Below are experts of layer 4 (counted from 0) of a mixture-of-experts language model. Rows are named router (the router's row for the expert), down (a neuron's output weights, with its number) and show model dimensions 0-191. Each number is 500 + 25 x the weight over its row's rms, rounded and kept within 0 to 999. Numbers have three digits each.
After each expert's rows: a language model's description of what the expert responds to. This comes from a sample of Wikipedia text that the model never trained on.

# expert 41
router:477450517522511532496501506514525494462511509487459544520495476540497535492456497523498470495511498480493466523503564493493534462519454450552479479530474505521491473468519504503483500525509502469495506503473537447488551500504514468503500532460482479489489524539477499472480458515479497525540511470495512502474454488522478521505482522523534512481476522460488496547502524526503512474544494489528469536480513485461496539487533525535534496523483523550507518508458556514518511505507487531529503488512500509523469508541524474516465502466503485531505476554508501502466535516481477507
down0:499451471523524482501503523467506499522458535456507513503538479455539522502472438502519505481519519513507446519504538526511493534422517481513488492554478501494468493498480494493554491483548439502485508564498485461509533504477489511485484535490448527500500509506514492513505499532539544448488482494464521494535497531467499487532517492497489517545497496510535484489483489490533494508493483493526470506482502514486522504491497492567511445474476496524488505506474499517518533496499532486488528498436491499521533495527484500498522487499532457510520502507485531509507545499535486487
down1:512525502440507521501497497515485477534476459501532506553471489479488531520468494500502505510515457508477492483505461501527500453515535526473481496508502498473540466465495477459468496538513508523510452509494489490489485495441471487483490525531490474476466535527494495511543519529490471517498512488492470507531520459449510527509537456515518535496498475517509528529494507529448509500483517587489528472467524488504484506489523541455495524476508475475489469557497509497495500464527456531481549472496512510516501526516522492471514518514497494522493539482470527507534483547484480501
down2:493528514472502496530499481510436493468486467466480508503473493511525512526444463516480475466497544496499496547470500481529502469494506461493529473490512482482520475535458458517482475503540499487562495497456488475513541491485479477486439516504519499481502502535507488501450500459501458514468509531515473518484505513494499482483516451528512466505531457502514503536492498553503481490445534472526520494484579476555506481496511482477520491519506477533484487533517512504464460499498508473464525534526486502488490502483497461455513496495497497497517485533510520494467539494514502470
down3:504528457501470478466515494512507531483539450493564494482516510487471444505484481508482498509506531441499476508510475506513515475496481524533514515488520519501509474510496476527504489484495490480498529462505501533526504494506516458486524515508456495522521477479478503495490507518521502496468509504526516494477520491525478496461540490493533470500513493500514470493520521485483504520501515513517489508480518489523512459521506534500503527476450495467542482540582470430521503512506490513501485553481469464423529481482458470486530478494494513456472484452462480496489468527528451551
down4:440472500496577516531482470489498492478513479540550520492515511475520495471486509473486510483513507527487530480502549531501472454472517466479479512500491492524485502502565484477532502475471501481492426461510469488505511513466511485488502471493506498519509500475515545529466492464501482506549488474498505475501485460494503497505561520490480522520483483485502516506523479486522529496522488496519515461536496448511523500532492482495473498516520488442519479536489484489468495496454503480518485498485497520451480520540443538434512496504481529528462506481469466487521531478493508523
down5:458496541495511563523506482451477500474524491514521494484474477487511518452512491499521486519521527497448495511556495523506478492448498492483490510479505464538464503507502467512522506494478504524517509494514522472495514533546457530511487479495517520526460475501492471552504494497488473519508479457475472465514469506496491440490504514496496534511462543540530500466510470479527494550530501532493489503519448466496501521484533508506514472517516497488519485498493509441492424497487479471550505466493477481507528457513441507472468510451486471505498528476457500495491495508493483514
down6:492516488496523530541549515488515526517488522493519511484479520503466503496477487484489489487482511516509507511497535496482542501522545486493492505443445502513533474477487509478520507539525540544480506437469516543490497511492494518476508497536535563469512485473524480494512484473498497524484508519486474514526548539483529495496509472463522509513545524505528499504476515459485539470498496468475488547472489535513557517496494458494507475466463513521433511515539518536493506514552461535555531487519472499500480474514493489511513476508513485501541494517522551508487543513522490533
down7:457551494555435495507454487467481456483467489493466484506508495479495478488518491527539561511506500525489491569524501455511553519489502501486497517504481514460517516512486515498506542495467495511511535499531462497460504516463478525470529512530517498520506498523476521463516459499511520451468481519516493469511546493508501501480491551489521494526443513477516470491474529518518486490496512505522525478472453523511529467491455492519492508479499495462491535468543472482494478521497554453457501510527483476491496512524465506463511494539500517489475504518477492482498481475524474506
down8:490521505502528524474502446489558516538480495470547527521510497520457503528507511504510518464478470485533480493488421488535495514483464486520511507498508501466485461474444491476463468452462485482499520520512501468497491509527507510518488499470467462515510459497468511512498522514525508503507502521457471517492478541513475539505467500523473425493531495513529438459507533497479492531537491519487526497517489486524442524520496505515509522501539504540486507496474532513525500509508499489514495478515516483530524504531503520535510489450499534536499483463476548516522544476507515491
down9:489471467490437483536491508535496500520517502491500509508514507494507461475541491518558517489480483489549479477486528483506557517480470491501474511507516532500437528484490496523511564485474483489523477477509489509498454464515488507492484535498519542498485491508524511461538478543486499493514487511472522535506541535490513505546498538469521455551466497515479522500470490489519537501504493514517546490504521485520495491482494479546512518473490531509487466521503492520477493482515493511431524500572490458466474488480523511514527460489535497499445492512519496521521501478516556480
down10:473499515463497507513479610509478436511492527499486546519500498475509524466488508489499519463523485489486493518521493518522507481487521531494494533490489495508487498518540530496511522493520469460511479489494456529502489541528489486510531501528483515532473488478519514489526489483524533521518513477487478536536493495460489454498523481524498486517500497506505478432481550512538539453504508477447462501518514515504508463484487494526466511525458471514499506492538492519488482508476470491518528509431487483530492466502515492520543554508461525501534470460493489500473513466509523535
Label words in infobox fields before a colon, such as name in Former name, place in Burial place, title, et.

# expert 6
router:500456520493534510490487513484510493481512492520466538529515503552509550497455459490527440499497502483482482518482529490487509462512480486543480494546489473538537457481508536466467545491482503520497456488494487465515560501478500487480511494485475462484521552515462506523495482523479487503535498463535528492440458494538538525495515496534504539472474538507464480537507540520500517466532502488548496504474501463492463509496503517547481491506489519551503541519471515457487502522486488472522486516516509494503498508503513463522459489478512480519503477520479505517475523526462490506
down0:516472461484483505465503530506542464477495511512491547503514497510527504524471524478533516537543462473535560462508535459522549465470486483480523526542471493459483506483498484484505504515507540510468543498533513485483498474495535516509507506536531476543495517473478463473551493513552498484525487474488473503507472497457508488487482512504461482492483534488527505505468518517557537469473497507542492507542505472483482507502519469485473469471510512514465478509490485520481513499507512513523507452513510488501556529496502522529439486474492487479510472431518491509492510493477466518
down1:486483496475521494494482499494515500474466520508490486487516501466521504476527507474526455483469509472480459509509465481504500509469501522501510451510524476463548429490538516481503517554507511514492494493509505519461507539530463456470532493467497503495474477502472490507485490511509551465495513475513537502542503556492487479490514524536571494478516498511489524510532446509534463493471491495528499489491473494465478521466528519501515445501510459522511482457565487480500493518540522530534458489463499481523463483536484543489533510514519501460495476479476492510536499535489521482
down2:533473470490484490535506473502498496491493469505478520505472512555492469466507517467499505477523489514498483542498482492496552468505509503522543492542511446490506491465509464499468486476490499479502506482479522528488464456478521508514467473503489491475531522537527471477500535448498512456472562550534494485529475493587534523509517466505523505455503454452488484524512475494487522489528530518521545498510455487522488502519459510510480469508509533502500524488506529482481488522509457504496486457514497537527477481467502519480472502534502473471507515513466510502484537459504483459
down3:493497479524512519525562493487459506467490496460462520535513503468508461520470525514502499535495502482487493521533478493490520482479555467468511499484473509476492475502470499490479498500518497478478523468481501476505466509534526478483468478523497503501501534543500517518510487452447509463547514469483507479509468504542488487476482524498521508505499550470452464485506497518506529494478546482476538492492503523507516526486532494555515528487557511502551509552467538469545499499540495463494569487574516477489500489504495495516492538504490494464493508502496523485465498516531501540
down4:471499448490500501494483482499526524461487500477514507475520494492490482467500481507493464520460554486510482488477508509509498510507495531513498461532519482527440497495462504529489526492541511494479480488553472537483498542492518435520484561505511488487494507485451460441555522430494532526507504485544498515522527510511457452508534512490493565509480499521517507508494521500514510491512528501468513479473504543498492504521472464480505488456513482503492525493514460530531501511529443466504482468485462514506476547530496527513512483487456464488515495504474474504485504516529510526
down5:508506500539467508541502513512547484487509446554453485495522495533512491538490485489491500500471489496535507498481528458505510481473445497502446503474496534492516481516502456511485500486530496500473507459483492489538489485498516512481488528569483489492491503510501497549550559509525497541514468504456505497539447481504511539504512505531510459525476523483522505496462484515523444476457530505553517492493545509531473478496479489510486502500502487528560521525535502513498491500507515502476489509458520512526483524543465488489528487533521518545487510471527504487499478483548489460
down6:527536487536535508461507523501475465479512482509558486513481532517504480462471496483476499482513476470489509517503513506543445536524498491504482512498449540466482488493467546500479481493499469477523527480480503530552495501522540495502489501486496502508507480469503467501536488445548533489502497536529487478470519497497475524539540517527479480481497506507498492520484500493521511489481485463510540525497516499450504516502514475505531494470453441465506526506495530463519470489515526495461480473488504502526496520539471461537480485557525452472480491482539466433504521508535500510
down7:488453485513489497471488502521509506461523494514487475499508511563450508535544491513473511496531534530477500529500535503496536459459480494496500478519459493509482521489506476479545530495546486480511514486522509502476528467491517501495530473492510523459474550514488498469529544520497522472513501498516497507517508506509545534467521506527485499522512522496538450502482465509507497547470467517523480533512529531477520476475474487461501518525509533482504470514548513527454511574476495464501488523470484498557493486509526522473490498520512532406507472518476493478482490495498514487
down8:484535485475502488501576535469501527516537480476484465492483520488479520487507525483459530490532566477455527495474496511493507499493523488496530511467503511487479514488538514546484485493479502519516501531533494496517505514511485528482540538471510546464523508509572522508517465540527530478468520490522487453505495499477496451532570492515514501512529504474509543492515535488504523522463515508512482522495466496484552475485501515483497477478443418518521519492486505481456504489503507514476482460514483488508524496495486513502515462477493490528455513491522501531456504509513489524
down9:452522551484476542528510514550478456522494449494473551520502481508510517497495474488495480483470495453448517507458492493472525535488522486466505521468525476506503500480485478506562523492479512485529455489471485494487460504501522526468431471493525501509503497499503509501524506494470500500496505523541487498499569496502489501485488463487523461526499491510489470532479517503517442537494542514516498535465512485501497513528529494469536506528474490467514513499438505508504471531484535494454533518507511499514515488528531494531550514481515471487494501524511468522491465564515517492
down10:449458517501540503513434493472468571502482539469485488509479489493469538490472492496529515491497519517511477508497501498515479468477509492508548511503516543482509511488490514487504468532480530491499480468549505498541491525527500535491467506491536510460541439522544500488470522558528539507482511506443461502480506538490537443467475514493501509540479498486528526457505511497521527522508471464486461502506462470526515506471486513475475517513509563524510504475506504508513475464484514468454500480533500498521495547500474486508512521503532515491516499489508466494492469472487502477
Short mid-word fragments inside proper names (Uisnech, Zeiss, Claiborne, Gervais), plus "is", "be", "called", "Award" and first names like Tom, Matt.

# expert 54
router:528450493507510530505512513544523524463511492547512508530507485514513522489501480522499458493493522516492479513515532476463504481536464494541486494525450490515518473474543490505491490502504522495517465503512507488517542544498511454486513548488471497502502521520473507501488479531459471503538522463487513502485460527536493520512508517514513537480499520491451470540508527525499507456519527473545477507468514492462488518546486516542534499501506511559512514500448535488489543533485517504548495483499481544496466478520561452520491494480495447524479483519470492526475515528469470526
down1:479519533502513512487504517519490501504516509484490501547521508528439520505494494543509521462485474475495477487486516519483455471530507438516437499527511522522471488506507573479469480487541470493551475472555562474481535519539520473514497505516493463522463523527503489513479528457471496487490469477556515508498484461501514493512496538456525456473490531500478480515522459520492458487498494526486470520498471516495491498545478510455530492527507506529504498513520530525499526494505467523503526511538465511508539501498514496495507489546501464510547532514469510487516475508508514531
down2:517511469471465477507480531515442511501511504518510512456498499506504440505445496495504500549506501460528509529495445505528514510483486521510547547475508465528483454511496459482512530518482500501490440496503506499560500531483539495471491509507522471558544540487480502485535473527462469488451489515507487498456487484541503453495514498488476537495481518491539501456475470510493483527475525488517494490501480501498517518506515500528502506486516487466496497479462486508491478487515519497480519446512507469471522472473491472467474520476564476525474480492496451488501509541473526524
down3:463485500474493499466501535502495520506483479495523494460552517463473481484519517469540479485535478494474493519507513514534551501552532511540499484520532479513461534480518506507506523528437503481496501502513492504554534480488499497551502486520487490516522485483497482532482504537474523505463475498482518522544531492532534520499479550480533543486496501499502524496497524510535541503486534497545503498499495486489521521508560522487511502563440466506462491481525525498493468514531498453526476462522519495480528502505438485516488528507488472483471524437481497475486507496468477490
down4:522508525484453477472513536467516449514484501505503494501517485532554493478530464537495492498471517469486461499519466485499520494505469532474479448475502480471515471472547523482501476487459516511519532510515504467537471509513464599495525504487507468487520484502465500504505513522539511507513488496486467517524478490496477472478501456490496478496515507482523481479485526495505478480483485512533479503503477492451505513545497505512522462499533464468449513509453469497507522550504469499501529550482455460493477474478494471496510467493514549512505480497498471557472470522500535478
down5:521473510505514519520505439517509488485506480480552524481519488479535449502549540463444515528484554522488502493505532481495505507509449483520502511507465512485501491486521509494520450492540509502536518488501504518541495503511494481462499504492480537511513525504520504468500493507490490453537511473485520477461474544560492482509515512508509496505493523500549522491546511491520464501493453478502513526431481494477530503475509485550517522475494493484466548456471524493498516481471486524508522509469521473490463512477556516485502504505450501522511477480511463570494479526511476531
down6:483505474523508458501444497492462515473504502518501492476462497516500478491505470469518493531513495526471483483485517424500517515486503530501499523517490462520527491504485539475512490525510529474496488528469454537539513491465504472526510478500487506494461492504498550511409539517497531502506494521512545493509477504478476521481418503506489505495489560522482521484503479503500545518515494524435469497492519524511512527472462495518507506499507497494461531459503478496525491491456536522529526495497528528520477473515455517501510480505478504478497486451498475475509517459560466520
down7:428484477525514509466485524475508498501493556504554459502555496497527468498515514475481522526499490507513497481521528540514539449467509461489450472510511532516509479542499505554535485482469490533527466494488478487508539478511518492534517497476522484526502470424503544501494522540500500448499455493530492488485478495509532475528478504492473489521476508490507459461512496542495491514490508473509491475484505511488511514492509506536499519484489470468543533502472515509502492445459530477501552527483483494494506547538504522503496506490462521500509483488548516520536508477476488477
down8:464508499543496527538501498544477529497487510481498476517483524508447525466465499490550523467520519491460473443529466485490478518523546530496496534457549483511472506498469574445475508514501473509514505527482531481522509515501490501497491537484500482457485486530472531497493479487483522510505469508531488529500517441503482522519514507493488492487533542510530498470506508527480494532498501512511504486493478530485478529488499526489464509479497500511510492493514501480510462527569566505503487526516489510508568524494456506482466494569507448503489499509490537481484477497480472512
down9:470563469485498503498485492467475526485513462554547489499471532476551543512480473437520495526511525523475515458541470469496514507497533485500480459467516450487509503502481510478506526472505446480491505453501466503535510463484482480509494485458494468545507480474487495547475487519474498527488447504461459492524504500470493496482504496456469482526517478470519510459486521504514525515538510497511484506463492449486512509477504545495461506514500509488508499465471508519498501514552491489537552468509491518458476512520526496502539541503500482512484480486495534496465511525504507521
down10:497499509538520466525496520523482508527484484433492510484503495498461536539488541521520476504491500493465510483490512486474477498491505489499529535464496463495509508499494498484458510508552555501496509432525528518506481487519495459432498535493448551483496552481498482455510488480485472482558492478509493469483492519458522506507508490475483473485531501496518504508509481500485463492439524546487507489484490490472490489505499491472493505516494515514538464491474485516496501502471545491503563512493456487521528508489499471506521473454485518559490493486518549524568484483495533521
down11:530482471473517511469530496561471473503537528490442517552499503516483553510501508480511494505506533448494506492514517514465494462485509497466473486524498507471522506479480449479475489522497525507508466497494483487471505514442509489527487504524456499535480549524500487495488516492524428478485505512466502459550549486487523519471483471548486514494488555512509484539562512482471491434492455519506466508514512493498498502498512519515480464522488489477523519473496484500482497536489457473502516486472518505514461443460505492533506481522496526530524475527498519496483494508488507527
Pronouns it, this, its, My, and word starts right after his/her (aunt, ailing, term), plus table pipes.

# expert 27
router:457473509493524512530490511514493538462518453506475524514502474530527532492456488551483465522490506495486478525511520493491525460522470470544474477529477480525546482470532532477467539477519516482514482457486515462491536519505505501509508536478474470492522536528474526488454481511461471493516526478482531492470481525538536527504505553536524531484483497497480496517514502522479509452524524462529490509467521488496477496526482531532533515479477521520496509498466510496489513521423499515500483498528474539520476492521537499516466459454490472519508466534519480512515516533469480508
down1:529506506505479515483519523474487489474481488524515482532465503501472536490510470522466540538565442527476462511482469470502496514533515523503515502504561523472492518517477454556478493522451472498505538521484490482505495500506465503490450460517514518510495512513496469511511521491476486531515506495534520516479484537501473518518482487486511490499506518507533502448525527483484510449508524498488506465531484526495522483494525497533484502483601493489487512488498519508533560491538524501471490462504526488489539508519470477495490542498501527482470493473494501501488481558474500434
down2:439494475498521542509468539499520517510490527493494496468501522511552486535482497531489506484467483564521495502504485501518497528480526532506473485531495462503530466480507516469457509503506513494574514497511488533522556516506501506508513512512517489506467491515479547483523480514458514478495534500493515495475508496498482521527499473506476490474493481463532477517487487542523514497554515514429512545509450489530501553514519483508531482569534483496481520511528524459458500552495514499470491476488523512519503503468489534484505497504479449475438503493508496494460531520469503495
down3:500462468512543502436537505524536465509522479521507489554505515489471560517519529507482527512546479525482510519530521486495519500490499534497489461495521519455507563496482482477480487495542467470500478468500486518474498485496519461471508479525507514499437449509494500470484502539503494517495491530514533494488452478499535498483493472510491545513465475516502490520528472472488481523488470529492530538469526490509478509508526517443505487501496482492526508475483569493517505519505463491453492491519500504503473497489567502463477489532470508540523526501518511514466523488446485492
down4:539464554458465501520518500511468518539550515507524524480510469505492504510491522487523502535538499488550494479492501484544536499525510495526504459470496517497501554519479487504524476494466505465475477455478540464492484494459492500502479540509479508548513492522468480467477490505467481471510436467514492477509518523532531501490532526508510454477451543571502523498487499484497510465518485483490486520523449478524527497469464507481491479485490485492502485498492555507511498510489480504506493558510533444497455474494531497513484501503519498479495480495506520461480505458454497527
down5:502521518489508482538516443526446505560475486549471504483534534495522555504519462527507487548488497500521493493513505481477522497523506534556497518466503491478513481533517466526449490555516490551482517451512503503546532502455465513503486482478519528532498470515529492487502519488552504541480466472483495540475531485507530529505511517527484454526490504512527480478513459504529511471475487554524469513503510490450487547493515485512461507491507504514449474540484522517491499452509494527482491502479546503495495481525526489504507522498494503510462467508488475507507481487511515499
down6:530493519522480495514533517520469466508527455514473483460496487525489494469491492533541480515508527467549488527490534475491490494490564458519493547499518515515484520520468468504499486506437550477505516476497493550513490501471479499502498536524490514479508515522484529470561535512525512519484541486480524522498499509437486492500530503486516535495476502494529558464486501484484498477531540496522490476496460482507517455491498491527494542469538497514510509550534478513528491530498472466516533458486489485482518484470507494534490493507490468508537530442462502500486464497468539519
down7:478490492498484435501492492478456485526550468481463491479494482483524492486495457498522515508504464494468485526515516497502491498508460477474537488469478465473490501495483520494528473468477499518457516492522476493510530523501504505475496514504530560484497455559466458495504483524447522516500482532509519510523479521520538472483502488516533495483475528488486557536528513499520582494468519509500545567501473514518479485476497502480486519498452524513498534478480501478488529498520497521507479491472522509509502469508462493532476491483575483456508529519482510465519468473529505462
down8:536506494503467498492532488511518447504540473520502538479485501528518526492441499537477552489469489514500560497505500506519499508499500493526460484482481523431444505468501472508535512505496515547529502492486524544510528488464467525501487490472490521520533543505482490517530506452501486522505489477506478502471514489515507498547540532507494470517498477503500520562498483511490500512522496474482514467520514473512473481495469503515537484482536552501513517529481458500537502522498529498533493472471476544472479512495547511526489461466492505470562460503504462480522486454464479495
down9:470535496519557496492508500509494502533504529468543513515492480512466515509532490502458501507512483454501463484463493509484481499471538498503521508458497500531499483499515474514508449501472507458526505524460526498499505480531488509483477524520499464504490485492474474521494498524497492470463480460526502521496571492498537489530499477493515533539477489517510516431501506497507498470525506477479541512525483539526429535532519489536515518520514502495556487455507497534481549496522514489438496524517487479513489485540449461496507493513499485510494493474503515443462541478513561500
down10:521455483481466500497441510491528521516552541503502456456530504505525459478532501505494506499499567483503499499482549489504484472489513498493529545517476502447487492477510477509501459525465477493474481497483463462474499492507482507528495538468492521538491516504494502502495510488488520529526466484467481488560481490576510495505523538480548488491488500509513523475520489470469508509553499479513546540511537503457527501506475513478514500517518502487459493515506436525546492518461514531511482475462510466484494512477471446500490499500512512503542486455478469499471521489507491509
down11:503512504505484506551469482495473540495504495471535479485561486456528481496489466501497522516449505461492486479500490547517538513473529522536482466507498495471432526472457483477488477525530473495550523496486548515528480511478503457494507471475452534465516459466536514468464506476497547487485472510488513535489496505519475510503508464509493479512474495504432511523494486514518501513541503497531511482490483538524528490482470498502478500511533510482474545527469468463529521510511495479519474547508534484482502503514486483466488522516505482498533511500512531493494498576501523466
Gold, Silver and Bronze in medal and music-certification tables, plus person-name surnames in sports tables and the conjunction and.

# expert 11
router:513441504491521518526531512490528533511530458543501505516514512518530541498468491516510465514494499505484486539484553492490516455525463496551504526544505498545513469515514505524493535531482540491496480473477514485493546491488500479486530558467512498492498534540481546486478485507458470493500521448526527504486461515529516498506544525517496523451504508478479446524516523543520535485509553500492471537486484481486473506513501516525529476489502526544523522527483507468487516526486484490483506508525458520500470485495566453507484468496499485506490491523503471504501562489499515522
down0:485587494488478513493509532512493533496521459521523476515504478510459501506478519495514531534460471514507570483526466478510519496532502509467480486550487461507516470475440521523488499494520438491495494492474559501458512487493488511471477550515512489513463491480494568469491459491475476539478525450486461483483536474496496502495499484525539539473516479484498516466498482535515499506474532517485525483524503504501495510497521476496540474493459508515510540493522508481493514541519503479504501452511510520495523524510545533506488546519516512474506497515536519496509455494498491470
down1:510495518515506518483534526514492490505516516540515479493502465452501472549493475520530511476490490477483477520473477545449454512497496496501477493463528490484533459508491504506507494447496462511485442479509496518462496491455483536453511493517511503487476512497552446473512518488511530495494495535481488518546475446522501479531545494495498481457537567520548488494505476492493476545504491447537515494528475493506512502520490488459476515546500541526490468482530512490501498513475516519460490509497489515496455503521514505459519477500486474488489485491460525463523492473437482486
down2:551472501538461514509487521507530544510497471484455511494490531468519504472485470460498521467539480499509511515500510492512487510483507455490473529498472527514502485514455525483508519508515470472497465500533503494483469446504556482490508491492476483483509504480523519508525498476484483460505502483483499499500476500459469492488449542474549530523520502544506508556532499490518503509470532499510531521556516473447524483495512521475501481499521554524518498511483498460496564463476517518500539540490521501475492517491511533525497449466487467452519490522505521450496444493493507531
down3:494506538526509501511512507509495459508499517472456516470525514532523466501522521485511487537513513496537485524464514494474480500467535512521492493533512488536512494520501508492492479499500495478532468488467503560493485499481465498491493498536517511537520555511469516510501502514528486499470493518491501489464501519559567523487508496484473514495535471476488480519478500536494502461502547492457523544486538483493528473456467471533460489449498526470480536481490478528513547498496505455500528510461551522523511485481507505529486493469491495516519489559561468475454534511467526455
down4:488481501522537498482493520485502505523500515507577488477517502471525515492511518537499495489475441518544499482482520484502528479508544511476481489519541508502507479507515477466553488495550503504521458549536532467533550496476511514506511516503481507516534509496538508498522509515449480483541494476516488528464489489504513530501439465497503485498468482463548501520487459475527500511524498530546442491480463536501486480466515510474517477510490483489520471543511468531488512504482520450489531542498493500468492493485478493475483468513478478512457492467427488525537489501509519516
down5:493499570503512491497491483519516506494477500469537490497492508514509502471499451534513493483498497446479543474549519484468466475488512551482529494492514483507492478477481518495499542512492504496472502413504540457530474534491482470485501478490490485500476569486501490476488499503528497473517497516489478473526485521506504533483456529532485499477519498452478504490531488476529484539496521501516472507453475482485475528492474503546512447512501505461508495483505496495495492520512501502555530473530486518497470458498534499534485479591532499478515508528500502518497538549507461486
down6:499493460470470498455506460538512499501523540531522503525502542485481482481514483517504530471514537457477472502506549488539491463472535462495504527513466538498523494485498483502543466504535513497516472501527443514485475454505514508508524474512499511543451503509476516464538483494450506514514498515497483508510467531465525507498506468471492523457541421487486485498519498526461497500503537506509477502485523531486473531520521497451482501485485518476467535476479527545506494508484484481475541526454509454535498454517502501509480491526463483488490514509501497553504504479454497496
down7:482526464541504550475447491486529481488478517466475482501484507490493524482511471517579493488528515482520546536477513503498518521454493507504520468471508481482484490489503500470496531496485524505519487506509507503460520480495492540517543479471472498508471467479499448523527501509490505484479494534462512525452498475523497511510509523492506466523503444522522513473475537527501506492484484528516503488491487471469543492475451473485484478453471493509454473486539474515523496477515547547493495513561493478507529471503455483492487472489559530499479505462493507520504557453506514527
down8:503503472546508516486459518477514479537540512530459487490494480462471509493487547532474468493458496540505542545511524532514514553527515512516479501519504478496484534514487545529499452471464519502526467497497482519498506451502461478514525530482516526464520484475496529472503564523526518479493468477478517510497476514473514506493511508508561490493501495525472493518496493483504508520520473484454483505530482500461437527456479506517507506530485508472485481457450516543507543509502467484498525496468515482516498471514529496494524522499523501479499506513534501504574472545506508465
down9:482477494503521527489502443502476474530491500526497498496515486511508533520503503451480524553449486491515501493490486487556463487515555519452471508523543506490523533499484502529481493505518476514464464468504491539507472508522501487522524472487484500448529504517523503523501507496491512466468443507466517519523500495472461494449497534486490459552506513534475495517483495468413483463495505502460509562493515498519463488496469493515504493506523541524520513532458496498475536517505498452503510449500508520496508483552500498482487496444509539488492483458490483483523489487474490497
down10:495503521541461451530550519515513484467486492506524476520491514458533466463500488514529537467497485464503458489495467506469507468516475496501545468513523495522487570491523458522484470540514526523484546496494511493470503468500464506518489501504518444495513490495518529505498478488487527529528471467537504467505570520481510459514484503500499488502559506508501483496501520489455497508531464518526508480474511482513510517433545494530474455500504456497493466478469521470513471497501491489496450533488494519543499502460492462492508508511488545519510492507512479472498468506469464528
Word pieces right after For or for, such as Forssan, for example, plus "the", colons after Clade, and table bars.

# expert 59
router:486484509491502526535484497496507504454492498510471539499524493482529541492461502513501465518467487502481473550490531525482530476525481493532492514526496477527523477487499502465448535467501491469529486482527501468489550533481526471468473510475481471510539547534483532492477472516474499465540517479488523468480483517546518512488545504516522537481518508495466493532517554518474494478546529462536491499502501477499467504521481512548534498505469511534518518502482510471477518528472485507536501503521491531536461447505551479541455477475522479538501502536514482490470530514478487530
down1:510543464494494524523492469490511472533522501531497453512486504490480523494519460486519489510500516479525494480517477508496515487542487508468490543459522491502493506537490507519477502503470484484535478512489478494502490494533491531502515495469502536427513491486562476549491451542560476472535497506506493497442534524460477537505482475518514475470478506480514525457491526417520479446500496505497483527496475514488534550451487528461494503507479515518474493464475499524465509513469508523516502497479510491500489501514468506511520497507492547509462508469486521539550468518467483513
down2:510537462529472480480499484510513455479502498478503511505482521515509511493496502473520493456488457468479516487531489476499480484526507518514483475484496508489505540507477520497490506462477502519482506483438517492491473502499490514478535485477516479529456523516496537460504513511491490499478474536549473507471519509492504506484458525549481505475550518511512448464549528560497481442504482523574499469513521478532488538485461548488456521510457481496499436487515508521502488531522524519502517477499485514526470464476506532516550503541537529495480479533498489506474484543519476486
down3:477505493454473509499509512494462488475483507478474490516497559536470488495512513460504485507506508515522489504540508552480495525470529536514524514521469536459509519484526481509475517525507498504485450488532502497487515550515512443516503529531501521527537486501507475533445427453509425485453508506445529509500530483502496495509467490529497519526524486492470505497510442498482495497506523530481498490488511503506507520479487497493507476521464524479525471505511525535484505524561509488509490492516498502515470502496453496479562502472449514550505492533454501534511523512517462490
down4:492454505495461475472490495506500501507473506475496499486484537489500516498516509498467482459488468522556526463522501561536484560484499527483570493504515471527510489574482438480528453515511484504487499527452525518542508493501506486475449524527514481516522479534474514492479504519503494476529525503518467501518474509511512531497517500488505496527491509478485488493514456459508462522503498494535505511489489507503529494487525435522477539483516531485469484482498483498459550525504475525514451495528527511447478514557511499529488499483521476492475495523523455475489494537488507468
down5:516495507493521497474510508512520501469570454531497505509477528515440492465510528471492516516508454476483500490501474498522483488483507516503493472511522464489530508532512491528485504528493559498502463483430505515496499466475512528438508525474459538514520505479467507505504476491485481563514483528540497524493493511495430515490506476526489522494496495508524488529504517476494444478489472520474448483458521494506464514475466530481523501508480551473504500523525456546522509497506485533515477449525505549511500525485502494488510477456489507499532527559484515484519465488487514475
down6:483523523488512523497467519432499498483492470489467476500483519521494494492494482504493512463475480489537511490480511481530491488479460491544523506516500513463508493525522502515543509528510551495481510456555465537555467530553474523469499515468498486499499503511523509509518492504497478471486553499499483540521479562469513511461508501480420503494458534526473494501536469486543509507523494513516522457493522446520507488474517464477468470490513492524533518496517497539502484491500536524535508504475527478486493552470493499481502503567531506515505533453539485506490511521498503511
down7:547475477520482478516509505500526498525557534490546498488509491537518463489510520512445513458450494467467463539486474538502500499496494506474477512489508487474540483546538533513521499519475450494520509497510504511515499497499461489482463474475499479533511480511461469512506532505443467519509529488520486447517482503518509509464507527441518495530510528520524495480535484509480490544528484439533481524532514498529487496487468519480520530516532491531455531497519477515478560512502495497491464540477491509504548509460516475477517527508510536463512511473501535496480489468513506484
down8:496539547486470528512494529468440518471524472531462514518470478538491485504492467499465547454517477514456513500517479478460512508475504466515529529494487502506507557511504532495504497483498474476474489492502499500484517532510456524445457459495530516491497523502522476457456526483489473521543471521489530490492534486494498452509505479541510493497467521500462484525523522487484542483496533518498514493524511513532491485505498483509463485515446517513500505532499507502476527476549473483489543482465528496490495487519455523498563550532513547495522483487498558515516503488488474488
down9:485536496486494493530485493461516503470500486513475490504531474492506499504446485484527502475457473457475531513516497437506553468519483532493509494531478518491514460532506474516505545496516532468514501501541502513463485491473485499522500517528465512527528491521500481530482452498510502507524509468457501525516442490504511473493502483481510543528538504502480493459527527519526479519467505519521478500530534498508478472515510558494505485454540492462517519519542520490492544477526512502455487466481470465469518458502504526516499511468457552524450524491491509470539484534534458508
down10:449520454514482454507503460503534491505524497521500531500514559510487538536504477562502513451490516483511486515505474491487532520504469484450460508501494507508535499552482506489481530496470502535493517499478506506497496470449538487524524506515486504502499533518532506482455487495537512519481531474531535468497525453527498495521489476469546453523504515477522481511506506461484504487488496540483535504515502497544481562516510516468521487474480509552509510458493464501522553472498501547532497510536520490493509509479519483497524512546491501502474475480500450504538522473529489452
down11:511484513503502521528484496514486492539501553476551509510529506474470480456517539478502436479523513476492545535499498530505476507502498465491521489500510481494466491483478523509509477509501498516472526567508481540474510538481492494508486476480572502502512536481480495463516431472511495491465478464481500469483513468464482474486507519539517555524476516485489487529486518493518537517510503486532515520542527534534490468538490475501471509526526493570476478514518490498521472512517476528476497484508487519485481459498489485501562482473490501520465531515552530531511516525511495528
Plural s endings, Binomi in Binomial name, and disaster words such as rain, fire, damage, police.